{"n_experts": 32, "d_shared_expert": 640, "moe_layers": [5, 6, 7, 8, 9, 10, 11, 12, 13, 14, 15], "n_groups": 4, "norm": "layernorm", "beta1": 0.95, "dataset": "wikipedia_en"}
Below are experts of layer 9 (counted from 0) of a mixture-of-experts language model. Rows are named down (a neuron's output weights, with its number) and show model dimensions 288-383. Each number is 500 + 25 x the weight over its row's rms, rounded and kept within 0 to 999. Numbers have three digits each.
Before each expert's rows: "raises" lists some tokens whose logits its average output raises strongly, later layers aside. This comes from a sample of Wikipedia text that the model never trained on.

# expert 17
raises: " K", " L", " S", " and", " P", " T"
down0:519535510532512492529519503512516529498483540499506485473476515511481477468494508499520493523526517456483541497490499497490478516485489455500523462451489496466467541535514467514463563477525550535510479489508483500503474492456475507483491505473503479480564480506492479499514475543494474507
down1:526468526483517520525514501495507483524515520504533541509482502482513479519496485490474464487478524481483478485495509497507520518507484536519462462516508522523474459446474523499464496496512516562490521470518510521492449534496539466464507498498472498489519509533525545527455509510487477509
down2:494454473512523500528570475526471508513499509479534534509522519483492482507515435489496520507492500430518508476517483451457508509503463519459517519514478510506448474544503503468473482505507488502530477491554480513457506515537507463505483518514511487497529545494483478491485487535501500518
down3:515487485514514467497481510469499448507505506463471462485507469488496471493518512497516485469510500486538530483483459503496515520517505505515525538535538501509535516476528486497508479429521501494508528495473508518497509518510464464525455533502504510495519517464515522456508503487480498491
down4:496541501525540501485450550512533520496526475510522528506531509463527470493498473504522525510485462482534453533505523514515482479497470490518494498535550501464484476523469513542529494495540515487555547485475506487524503467541490477522552578497475511521445531524467494494485441501562475476
down5:503491513479493463482518562497502527510494480503470483496504508455467484503473465508496501521526485450545512494512521506496510487521515534454510491490489496513506553471455562462494545492476493491476516506536420532490521469492508475518536479500539491508536505540495488502492482524490524492
down6:467518443517544495475488522459485492505525471504485487547482510484471505521469454513536513508487521524497502513484540533515521539543513525554452506539538490519532548502525520519477524506477478499481458468478529463520460466511486495488555489497535481444538485468539477523467472511516493528

# expert 10
raises: "m", "d", "b", "f", "in", "am"
down0:461472503545487475487532569519497488511507496549497481502500506530510514521541501516479524473526525522470505493487554490504480490502475464493501482488482473497479463536441506490527529486511548509494465493492518516515502508477475496501511466537457501481520515478504519537507458525504507493
down1:453495512530506509526518495456464480536446498474502520524530453481513504533472514524478516464506497492488493471473532481484505498489530504497485474501509502541462496464515495498481505494471507519520503514463501518463489489503478492519523564469461455484491532522531519510534522481483550479
down2:451497542500480515510467514489493482507491509471517488536510493475441503476500463520483514509527494461490467517489496514471492554511452483490529512461499447477531513525458533492514473475508499476441486518416464518482519505502524497504499507493465516524501498519449504483501458511522476492
down3:489474499481464512524464501519496533469485507489488480499443502485506492507480534504502457503509515482463501483476498564503544502464499426561542502531526513481518459488476511519508515499501472506507511518520496498512511518519544497483493516524497481497489536502497466531511485477469500524
down4:505500510500481469514502510496539511516522490497496494532521501471520548501523545490430479519515503471537507535493510515525487512497485517481496513492472488493500530506500504549536543542535532532505451496498483457501476529514531502535468498488514536522481536523490510517530503514493543501
down5:541498499481498486487499463481414488484477441501479499502481546475530466515525548522560487485520442550486531449469519482528540529498509527511525498504504506516477516489543516486527500485495495576498470471497469519502535509532501499472554528488493563480475547501512474488462536510501481521
down6:492477522507490503531464487532505467514531516492517472497490504476499465471468549494466473541500504481467487471488459485487475499510476512534486498530468511476511482481474499506471498493522530494477517528472522527485509490459455482471495492491525458503507481510505541501518572511458469530

# expert 6
raises: " and", ",", " in", "-", " of", " to"
down0:504496508431522512474545493494457481543512491510520500476483496493478441495510505453475481505477491494514491459472504447489482504502431470551509503483474528525500539472475459511496500496483452479501494447458507465519499485525506478504522489510509534474464519474442541512501508486517498523
down1:522524451493507550510521514492492455491487499516516493515500525525480511489475505538516501502465445488508443521487490534474495519517505507527504523493472533547552484484521498521536506489507528461525510534504497512449533491525444491478498519529494543467476440530462502491501481500473487564
down2:466498510554502498490487491477512551489514475525499463508478503481505547494461506462505549506516479503507521468495482477480526500490504540490474476496496502488526534488500499527467490501510531502514494473544474537503502502496488525512481426529514527484510515505478500495513490513466508501
down3:495467495493480453495493525483488473511471515510498498541505477479489502517466495511528537483505472482537481561513519495531467482501493562524480501503477520491449505510517505496481460499488488473463503534516548510520459490542548552506488548460523497516467547526514527511500516495544527460
down4:486472524496503481513524495520498520496456508544503502498500571472489464518502538491513498508520500484506492496522525502505563455522515503485540497494520422482515453527485532443528464483478463518474491531502482477492491481530527551495492460462492506488527445477517517462504488553518516486
down5:498525508491508505500500483507481456502525482487467533557519443522490551468470520486502516492499502493552543574504469483504501464473522507536501517499501546502507494503479548517492531499488505510522472502473493522513478478482535487482501450489513479523498549495505510487492519533488483474
down6:478522450534459523488483516496487465492523482468485505501512522468495499512507489462530478448470494521519466502513537486567535479485507523493497525462504537503513483516488490545552496502487476488494445503517475442510498524501522503505542536483499509503525516521467487475474499522496518496

# expert 0
raises: " and", ",", " for", " in"
down0:466491506511462482478499473514537529483537500473546484500493476502519489545473487480535514463496522497524482545512532484491510546472506524481458431523496483512521550480519525465488543515487538516505512509497512495477513501524460485477472544559519520515497445490485521484546491521549495481
down1:495496528467518464515515518511543541512495495504497463463472488519525481517485497542534519500519480538523520499502525515504519519493482559506518514520509498487531490511503497483512480473521526491542476518493536483494512483546517509540507521455540504506516512478481463525520494542492534540
down2:504525507512509467510470474548511533524474532506524503487505541504531488488482499488510480524504467471512503488510496549491529480473480480524553523494500513509492501485502527507514499503475511491523521520482496471488506532481532516471524475512493491501512488455503545509536490489503486496
down3:522490523531506534490482513483516462516526504471521511492479526489523485511500502489512504493498567517462500546484465511519501473483511514495506497448518509542500508494477494468541463469537517498498497517538482505478471532528569463500517487518505486503479522497500504503467473478532492472
down4:542486494506482517489524461497538486488485498490488449502429499487483516461490519490479507559444502506501508521505481459456487490517489495497504545506497459513484471538529522511471469489504493548438527488528439529467450538474505501513469487453466489497510525480469522498510496498466514464
down5:487458510462554470490542459488523526480521522482506510491479525512514509517498520486467502510472508494502501497495457487510503514527492494466497505477496505492507544496533485484514529529570502503544547477473464500527520507500451476531470468510511471506518455559514460521489489486562529488
down6:525476507509494450457504466473502514533481490520478513508524456490524471508481566505444445517466500451474472525492514527453553511484475544478507493460531511495512471464497493490526490498472464536481532506480498537512472499545545535482493506488498523478513474507447505535478446470521531491

# expert 26
raises: " and", " at", " as", " by"
down0:483511490514492494543537496469470539508539476473454469510501522480459482486500460521520530440473501499467469496493492488489474516513453502534505447506505510501498474528471517484503480477522483463564525504496513497503519464487451493501506536517534506469503507535482503488498459509513505558
down1:459486469517505474486502508495480456491536528475472494501506498492531508477486556473438473495491488493483470505537550486510511486475478469447491509507446491504508521486476483496537511518488544467460477546539466544513490439505524468469540521469533467496499545507528511475547523522513486445
down2:504438477522556495484446565490456496472443493466483524522471503499495484473497483485521504499480494544484489456487470535470507477557486435492457508487501534500501502509487466457472534536487502527477475489486498478487508478496515514505487477521573477470524463488490497550518469491548466497
down3:528541472514496479483514494474542481497492509473508505534520511481536483517549508505483528463509554515474486493520513455538485530511503536521464500530515497485559513526447467492482537525500455443556547481483498475484498513510533496461499512479496522501522480462495529494504500502512516484
down4:479478482455521502527459455507523518463525498481499526486471485477481473484490492496520490487487502498542515510471528516490486463495498513463471457534484491483518493493468498547449459500506456466455488514540477472495464520502457553492506444494459465482484476457516508444516519519471486531
down5:525497470472476485517507500511495481504493530459495533477512489509507487517495517461558492469480485486490508450474504483459517462499504464538529459504493526485461517486536495509482464512499490496512569555499491496478467508487545431536482519482524527473508527463486542511503463508485493494
down6:497482533523501519526523499442478484509541494521522525482471561493526472502543528518498528508525524451523482472469502488504474519497521478481524491478492485484498516491521480499524473520494522492478512541525527489532497474526497535480498519500469480530481472469539478519510479509518502500

# expert 25
raises: "\n\n", "\n", " The", " A", " In", " "
down0:468524510491481535489490512497558533493496501556461519497496479542512530488507466495527494492527479504494463520487490556457521474499510491465491490481435451464463496520524460492507538499444495470504523468503507448497499469482510484506494512504519501487492527495491514491449555487510507524
down1:498519523478486482499529490505533461473466493491538429477507542523494509494490479488468541477486471497493516505508489536491551507500513513515480464493480520468489462527517463469511477477510520535526476506466545494521559494523460463457485465480498502511468477524531475521492506531487490501
down2:491489486513490508509525455497534491475510483521457496513517492488500528508505561559488501512501476470531539471531461495481501488521488504497470515501476509501526481498480531472498481513514460490489510478496466520558476534448472417526482482503499468471517505511485515516477507513517497471
down3:490520510517512522486493471472466495487485474506478495487507455504538494493499499489527552520519530507455491518474504460489533529490537530505516535530501540487497515534453445472510482479484504478486447459542503450535507475441455524525501508485521522468508484497520488503515491483465490499
down4:537494506517521516515467475531524494533495489479486470551495485471498490480493522489491464462496495450485495495461496500451511506488481521507501507486500474546526502540486480573529492512467501488484521544532477518491512508492520515557448460472474498511472523495502448534447563492515499472
down5:453467536489522516505511527504495519516477465501463468489521440495493464495516487511507476464506478493479539496493525533519515484583465492435527495501487510535508533456552543534470574511506506503514529481489530486521529548537453524505503496498522499534523480541466510493492534490516475502
down6:507506490493509492523531494503519510492461479495529501487479485471493500513515540543506501533473464486461549472494523535562510488498489504522484511487533545513516522477473503482493490487479542519531500520570517483506482544521496487491493436535491511489469521512487513472485494467469488500

# expert 21
raises: " and", "-", ",", " and ", " in", " for"
down0:506496541541523507509456525501458505549479504493521496529539512503513463540545497508496514470458515488493482489457500515508488528491506585467485465499494550464485531552494453521494526484533519523542520543473502526520513481504480518491518438542483494471510540494457486508472496494493489536
down1:503535538500476487483512527527509522515492490490446531491498500485538480508490463548472479547500481516455533478519512503498420495515461471430544507481490494498470459480484507469515523501537489556495489517459482491465509517478478500537507522505450437467469505461491524487480480525468503510
down2:485500459520497552467510460518481526508510528482491465495533546528543465507518439546484490515488486497510487501463543508494571492550491491492485489444488486469501482480520523518490483483508507508516513528501460465500493526494483498495513498513521526521507499535459520470489495490507536532
down3:519484527527520530521523545491492511489469480550497492502531512524524516483487481499465511486517489521527495499462469483486496475470499506516501458462515509545523516462474532490523523482452499474545544492523487516503453509551490461482514492492500451527509509520541504489552533516538493493
down4:495550511503488519498475483530453527499512488517486458509514461512501500501490559497500511468524466554439494464513495493488483518484526495497466473501505479555514513515508452473505510484500527489484549515524514498464518498504505532511555492513511493486460484504467513506487473478535510531
down5:496443487500513500456522502474490489508461507501448505494502468502507482516507492506539493530521544548438531495522449460496544484536474443521502497543473504460507462508494537512473506544488517473533503530509528536475521467501501485504465479486563535476510490507529515482487495489480494542
down6:527539516487464432484496513461456517503516478537512496480485447505486484470489501501508506460486510550505522476515471478502522524537498511473508458492475515521530489493496444527515481520475516547487471518498495516495492506502507487466499486489488481540480506505521465505498535515518527519

# expert 2
raises: ",", " in", " and", " in a", ";", " for"
down0:497508508468555502524498494554488526476496487530513470515465498518488513504495531500515516498539508488510562490441508530482498480550523529458458510470494448542517561485506512472507499525526532479512471508492514454532517472569454547527463544519485461509504499504499506477498479478477455484
down1:473488532494472513514506512459538464512520492502553506471480522469515498499516492516494515501510496525480504505530476520462461505476482445474533487462476522489476489497540485552478495531493494500517480531474518529520518505495504510527484503500459522498505487492493537516482484509510496527
down2:524496492460496439506496490459546503519489458532509500514500496532518505470507480497541497489500465524488502479505477458526509480470498481487498504482493511495492462491533525493484490518476483513503501514499489488498454510508502444503500535537428483514532488503530513454522522473501439470
down3:475503476478492452491532505486508520444512461475487516556488524535495540510482500499498498512491489498510522514526477508552521511514525519549483535500516499475466507495510478537464479490457474497488476488499524509536509506492528506499494518500519480493523488493503525510563473471528478545
down4:492435502501462496523523462553514495461505502491497489523517488493538478475475462478533517521474469512529586482507472489517453534500504489494527488440482477500482459518472469545490536476480526523484503527528522548548517475492489460532496584504487501514473489493473476503496505476472560471
down5:533485481467488529504536481528502528485477513479487497482506466521528520490505482476477503509498519485544526520551500462469527524459499505493482484523504460508513495485546505492454499514510485478477522511502517523443474487548457517490539534470485498522487502520478541518454483532484500517
down6:481515546527517516513456495484497506487481528504521528528510525533488522504468532473508491488437544542492470471528527519458565521449513531515522494548513505518455502503518486524542473491508488481459523533489511506507504518470482538508477522461492524494497502479474555525509512524523515487

# expert 16
raises: "it", "il", "and", "ur", "ec"
down0:495514499494480511498466456487449489527440483546526531524488520484492527477464507550483481499476519496477497518433522455466462488461538480521492545532512497501534496503525475540495499490494500522535509474492504461499505468522484484500484558483535473546492575481508503501487488548497491491
down1:541537549514532501473520501483500485497496512484481497481516520513510519470514483483486456466502525496524476493488500463520496517488512522455483534497486533452532523513502461514483472547532492441493507497460517505505510492459475491504546488496513487486539462481508502503511540529531469497
down2:482545500519543551536490527508503476551462551465502471501526530506493474498484436494454521531477484536506465506531489471472535516532462488486493484492494513512493522506495467552484495483523507502517515522493554476476487520524512504481472471582513478463500514512487533494502454545493474485
down3:508483487497526504543506491497468508552508512566541466499555494501481517470504490499496514521474485515494485495504521473493469494532490524496496501496512454521469464510521502455500506513493511495554458481488504494506470521503488525513460519505457492493500488450515468507516467470516504531
down4:523464537459505502511519473521491511485459505501518503504514515467485472528454497475511476456505506528484523483524450546483545509534474521490480448487498498472501504502502504498526526471512487525464487470511517514525540490485507474432494565520493509552514507519487519515484455499483539550
down5:501519558527515526535497470544526515526502501488508461478503490491517459540524500492493515465516519491512476515495498520528516520490510494493493508474501559498495549506538487530504536525518499486537454518495523521458515461493460487472495528499510544509529501504475503566489473496484522445
down6:514485491473487531472470517496476529537531540489525523478518502504510491471456502475464520503526481498545536506458490481552540502524485513454503484522422450497516538490460457519477514546514494519497518474497505534477497465498550534492500484521528488543495466490436497498469507526530502492

# expert 20
raises: "2", "1", "30", "8", "6", "10"
down0:473512503528538477470513449466489507413500519513487508502509482525482483484441479501457479502507468523500488522482520465528534504492493498509483491517467493505465492435448558486508497504539532515499517543489514507469480509477494485459552484479528527490490499487481476502501509514476510521
down1:504463478510532505515517523489493509505439501472554525482497492476482511510476516480509511490506491518491488514538506529539489491500462489524536479478481468521503509499483555561473581478512481503514481501511495522555536482520495491454480498485532477492460482467514542542496512514504509501
down2:490509501487465486521456484521512498491491526475518531446499545530545485505515530485503530494514527501484531490511522524492522458523490499492538476494495479522483468508464478494445516461486469513471487464534439457530447540522497514535491447497504565510540465489496495530523491454484538495
down3:478448481485455517511519558502496475491515484523487475504496485453474551526468516481473456496489453479489468553498551497552549469570472505542476467503521475489562504502476472542518489512503527450511507504543528507457456486469518505493497515517493524517503489492512530473466470509517494502
down4:491505478483488523546506505511491498512497512511508481530505506473516519556499513493508477535497488533596547527482516461482460517498493499558495547496502501466543460469476497494499505534489501482503518475485512517563486440512500478511442521511508504518479495519481477480498488481472480521
down5:548483485472487476520541525501470459472502507502530461474523558482496478521482515530509477473488482485499500515478476487519494491480476481480504516526483476490591480511474481483551504516509548483478439487512482449487532484479504560499522501483520500467540526528523515507504523504443530488
down6:523458562513493489467514504514493478486474515493464510480541500534502498480554470513531507506482504526493529477501489525503481541538502478498472506520476499483519537504512470499466486453487485480521448488507536484498488495465477505506495499450496509481508500508499512505533506461446513508

# expert 11
raises: "d", "w", "g", "k", "m", "f"
down0:511495527460515547519533512524484476497493523545504529490498491530493507486540543498521493498551518519520528528479505467486537517515499466464498496525479482524492507526552472485496480489522451515511479485506517521516485506523501512525467494457516490529512554548500517519510493454515481539
down1:501493530473544507582459466505483461510504523462519535480463432507467446489509536473525504509487501530521502487483474506493516470527503484528497550531528521526467504510528493472486477535551474483513508490456513471484461513475496517497479530498514472501456520451485479502501532529499479518
down2:486489493470500490528519494474470522499506534530485461504449486503520558507518507476505460525479485510509513476493514494469491461468515511482533497473565475464501491503481497484468477442524478480520510491507512457502518525492459521501518470508507483511510519505513535474481505441486533477
down3:452483488472445496475482539473518488490489523464491523490476526505522501506507507519484529524506470545486470468520500459481512484526544459468517508491490484540550509438514512503492530502489482454514480470485507456532508480510491520509486521494541505535508499548482484495541477521479532488
down4:470490480541481499539506474465508494550488462475506474494524485487514475484469460474496513498521479507527515480499487504509524536545513552474466480513521531496523442516444501497476505526492517447495533475535540492519494503504537482504488516498465515486458508528459531485458484460471486511
down5:508475438476499483488477501523497506503465495504513509523490513522486507450522538471537446505520504541496497482502516548527520562500498456527495479505464513507535538469529478509462488536508484488514552505509493520490462519520477484484499500530492495491517508492472537446486520520495525482
down6:498512487524505541502489508495519544497484532492473533457481483486492488477501473516478493517514505505517525522515527477530507532488456477504529523522493466526462489524487492559529509502514507515522554508519485490472478531479487517525445555488510501480454504489549489530499497523464520476

# expert 12
raises: " in", "ing", "-", "f", "is"
down0:516493525558506561482474493494463455468516513492512496501531500479479509444485527506496519488511487511486502483490543510522486543525484506475512525522503485454471480478457492502517515514497523508529482490483505505516489491528467509450561504504509488512505484541525497454478476512504474525
down1:497541521494463530483458491533470484507513496500484472501522485494515433510521502492544503471456446547459547503480503545445488503500520516534522522452503490491505440500536487545488502466511504532519519493459500507518500469512500454494449455519504483520514486521490493556502518498485526449
down2:483485533523481451458452556502510501492465493474493537468501496543509534487505502468518509541482500486488513484504490496542438524487562525482484493482536465513518487495471528505488517537487499531480491485505455438487472467518526516533509471486534501523529456557507487510500467490499473506
down3:477512529524505480492470491480520511511457501462481488506510515493490539505487473484515498464522483476515524506527512456457489508473491482499520458471478518511458531519498531503467476505482530519467481550484566521513468487519518500501499492480475506480480505540558495497491505511520457495
down4:503534440485460497507439496458558534522526473499493512499522479502535513457511482502494540500516534479520537523495486481505473502545490509487499488539495475496455491492459464488506440500490495465491481532544482492541482511479476512504543468459506529488467498480511484532493543485527531463
down5:492493459488530545482475495517449519492517504480461505464468473518501530548512481504512491496481479448491462579463458539563527489471474517494503538503525517505502492499468469491499485530519516467482537513499509517515515477476492501506531491431518449486489484475493509461529495521518460514
down6:495487430468503559514489508489537494447523475511520495473508476509471456472514515534475526493526504499502513521509537513472512493471502512554476507527530508525506510456508489514469472508499543533506466491465461478481503509499517534523511462536525457504517446548535474518498506506515483511

# expert 23
raises: "is", "ur", "ar", "as", "el", "-"
down0:529476523514472502500527526550487471523454452501486517475506522493492521488493496520481458499538480458520455463466472531496534475522491482484480486461486456468524519517526500474493519463512520471516494473505490499502528508523478459521477482527539495510522537499512512532504474515489484497
down1:498541535518508485502498522537480497523499497450505487498496499519490489518531528494557488505525497520489483512485515508530511498494498489478474546520536525466485477484537497529491545502470507533529499538502468470496478509527522507504494523523511504484502487468473439502528479484484484483
down2:521518482456485509521466503553480500539495446476510498464519557509535459522517531515483534493540522504546514520477507460478504530504470539502480471540509492519455515484487498522513480491461479421540528513501482507472490514503497516498465538489481554464525550502522537499526490515457522484
down3:468493457495534535526534516463487518491489511501525512514505523511489502438470547499506543496506483490522480525463517446518562541475493500502502481537476481501499504517525488505510541515505484475507527479483489465502481523500507512492480493475496505491514527483523528473515515515428489530
down4:459494482511490496483541504522476488505470494487477529503511510490500524520473488502527533481491469492517516489467473487504523525470510490490504491524508552520475492503491485470491459501521529493511525512467480500519528500485488496496483483534490521503479487523437495477479539505502521522
down5:498481474531471500541464541533487501509460489488506500500486466521491501523527462488454519478509465519506467536513540491492512482487471524477482500532492490560467497533545514502543492548455456484478489560465494498478542532548491493511459486485493508466492445501509485469504463510460525491
down6:479490500491554551469505465482513510533478507548525531446480515526502452551447507511488512476503508520530499470512499513489463536504490483470503498494509461508504482504519470513496479525497508534517521505530525526477489549463510516505477480490523454499471498517447504501515505477507489493

# expert 7
raises: ".", "-", ",", "–", " in", " ("
down0:479495500457528496513578526523506462493501575485488503507528502476484532476492505497476450527491484529558507490481507530460504501572452475514521545514465502486511477488574546467500514521458493534541488497502513506502516498550493506485565506487492494527521513477429494487506490520500517493
down1:503510523534488513481508531463491544534473535528524547553480474540482505447444477545486482518530480502498555477513481486471513528467507544475507483492464520480493457493496529525475476497551507534532550477471491519524507494454488506501504519489531534500501469499536482464495485494498500487
down2:510489505454505486487480507519513495513488470484509490496504527457511532514506494468536487518510508533489468467486503501524486499524487530476519526548487530516497487514458538480570487515455527458508487519522514511503517517486477488498484475514461519532544474479451437438518491485484509484
down3:532491447502483489454506562485497511458495507501483503491511570524476490484497494455497529503497470528524469495524490494519502510504500487492524506525504494516516444495548493495515460496490494488450489508517507477480574472548545495491499497549469492507491503518472495477509479534470474461
down4:499446494500528526500479508515553464496543479491476468500548502505500477477533499483534531512503506504514527476500480485572490492523523507492495490501496477488524508508510502506501509500537487501508538560477499542535535506497544492502521510518499505505469528508541492496538496503520524480
down5:507488481539494511457459529478507463501478527509468483502476479504476494512458482513499523509473478498440483517540516498489508484494511498483503511501509507498468495550505523475509514483516491513497495552538507469527506505473480497555479523468482522482491472473498570499491498527483525475
down6:502501487515465485534489490553521508397524550522453492475484512518473502458509519473508446545477467505496533483529514516564516495504493493504485449512493497489541515498480518467493528525494498533497518500510494485529492541524476471520485511498499485569514571490455475498437531472475517493

# expert 30
raises: "\n", "\n\n", " ", " The"
down0:505491500496507518491540487513541476496489512512495468486522504480474475496506483465545472496518502532516466501520491511525496522514550506512486494508462468475499554456537493540508499536480487495510508489457502464503488492461501521494492462473519506501482531507448485524459499494502500489
down1:461477466488463491531502476481479505477503533487503474546506484508505530513504523444519454527546531512515519499490525472492516472460522438512512504511516500509553487521503483513458496531529486472539538533487485503506504469530461485490490510489524504501490491551471481519483508494530512511
down2:484478476531529490520426484494498518500538563513513508502480529452467536490497464523473453463534540534516507482485495480486464477453468507494504515506540536512497500446482507484513524544493520455519464481478466498502532534495484509533477500513480488462479540523494491509514480526515500520
down3:506507511542537472522460479500485510517506515451488504499483539495524461486517507484517484463448472523548478476482532448496490530498503534522494460506497496447475516502495488488540470510495490529529512504493493510514537496471505533465503500516525461502523541477517503510494492523487542503
down4:528497513491496477475498519437477519495479500529480501483467495527526506449477516504533536438523492521497523538440471547485467458474477493502523525487502444518505515525531489530501484480450503522516494535511518478468505485480437509453510492488507525499519493487534475499469488489490507502
down5:510538485495530494473509486474519492516489504537485478528471506503503518449503542497494510511500533523547498492498499467486576481514498474525476549524518519477496494484528521528550517510480474504518491457481500461553493489482520545467510529518480476494526510505552465517501514488493468524
down6:535536549542449488498510498517503492484472495470506534465469509513531488527495547522455501490496479502519427506524502481496500487499497539529454475482478518489524521525506536482518550531512491528459499518489473468510531464515477514507469490505467517507513491506509501555485489496457505499

# expert 24
raises: "ah", "un", "ale", "id"
down0:459557488503473507561474513514490498511478474482488458507515500465478472524490449486488450471526485491550487527508492482481464510513500499479523540532503483522495472495492474488496537503511511510489501523509512514496481507499540544511549487510494490500536500459522513515511501482546521489
down1:464498500471479500503496492489493444545520492495494514504495529504515490521515471493516518428503516510518539492492472491515522489485470500481504523496485479551447537468511491458520483517509486499492506503531524478506479483460490544507487524523529500483517487498493479472484460493486548475
down2:473486512531524512501536511504495492538496488494531469451481483525466493538470505508501513544484512473501468546506484499523513524495475505478544489445439484474550482550493496483509459497485530507510501478524524499496526522493472446538470502490481482483491528485505517476482504502498493479
down3:490492553495462533505501480499511476490526525446470449527505512501499545519479491560508506478528488483479559495490497549496529473528514524515500515522538550483546470469561491496493506552497429492448512473493481486520487497519492507485480483557483469542531518514513501482449508499501504467
down4:515517494503562470498496503494487519482484549493523494490506514498517520477503449490486511477506498487491509506495528454475519471479486536500526532530500461513508524456478510516489545478519541446523493504496498494488505474495461467537544488480476477487473485437468522503520459515519517518
down5:460498521519506491527543539479504513455525493507517471489481479481540479481536476456476522449512438530513513502451508465507516532497471480482490509490498522479556509505521498484513465516514442504464504430471449457505546459474510505533536506487482508464543486478476509475497487480499502528
down6:510526487493503477487465508479502517505500497526539497542522501515487486476511492496514542507533490495488471501506499495489524515466562487502493510478537504493519517514500520530559513478510467554554499502496538528472501528474516498453510556519538529492541516517483486476527474524432519542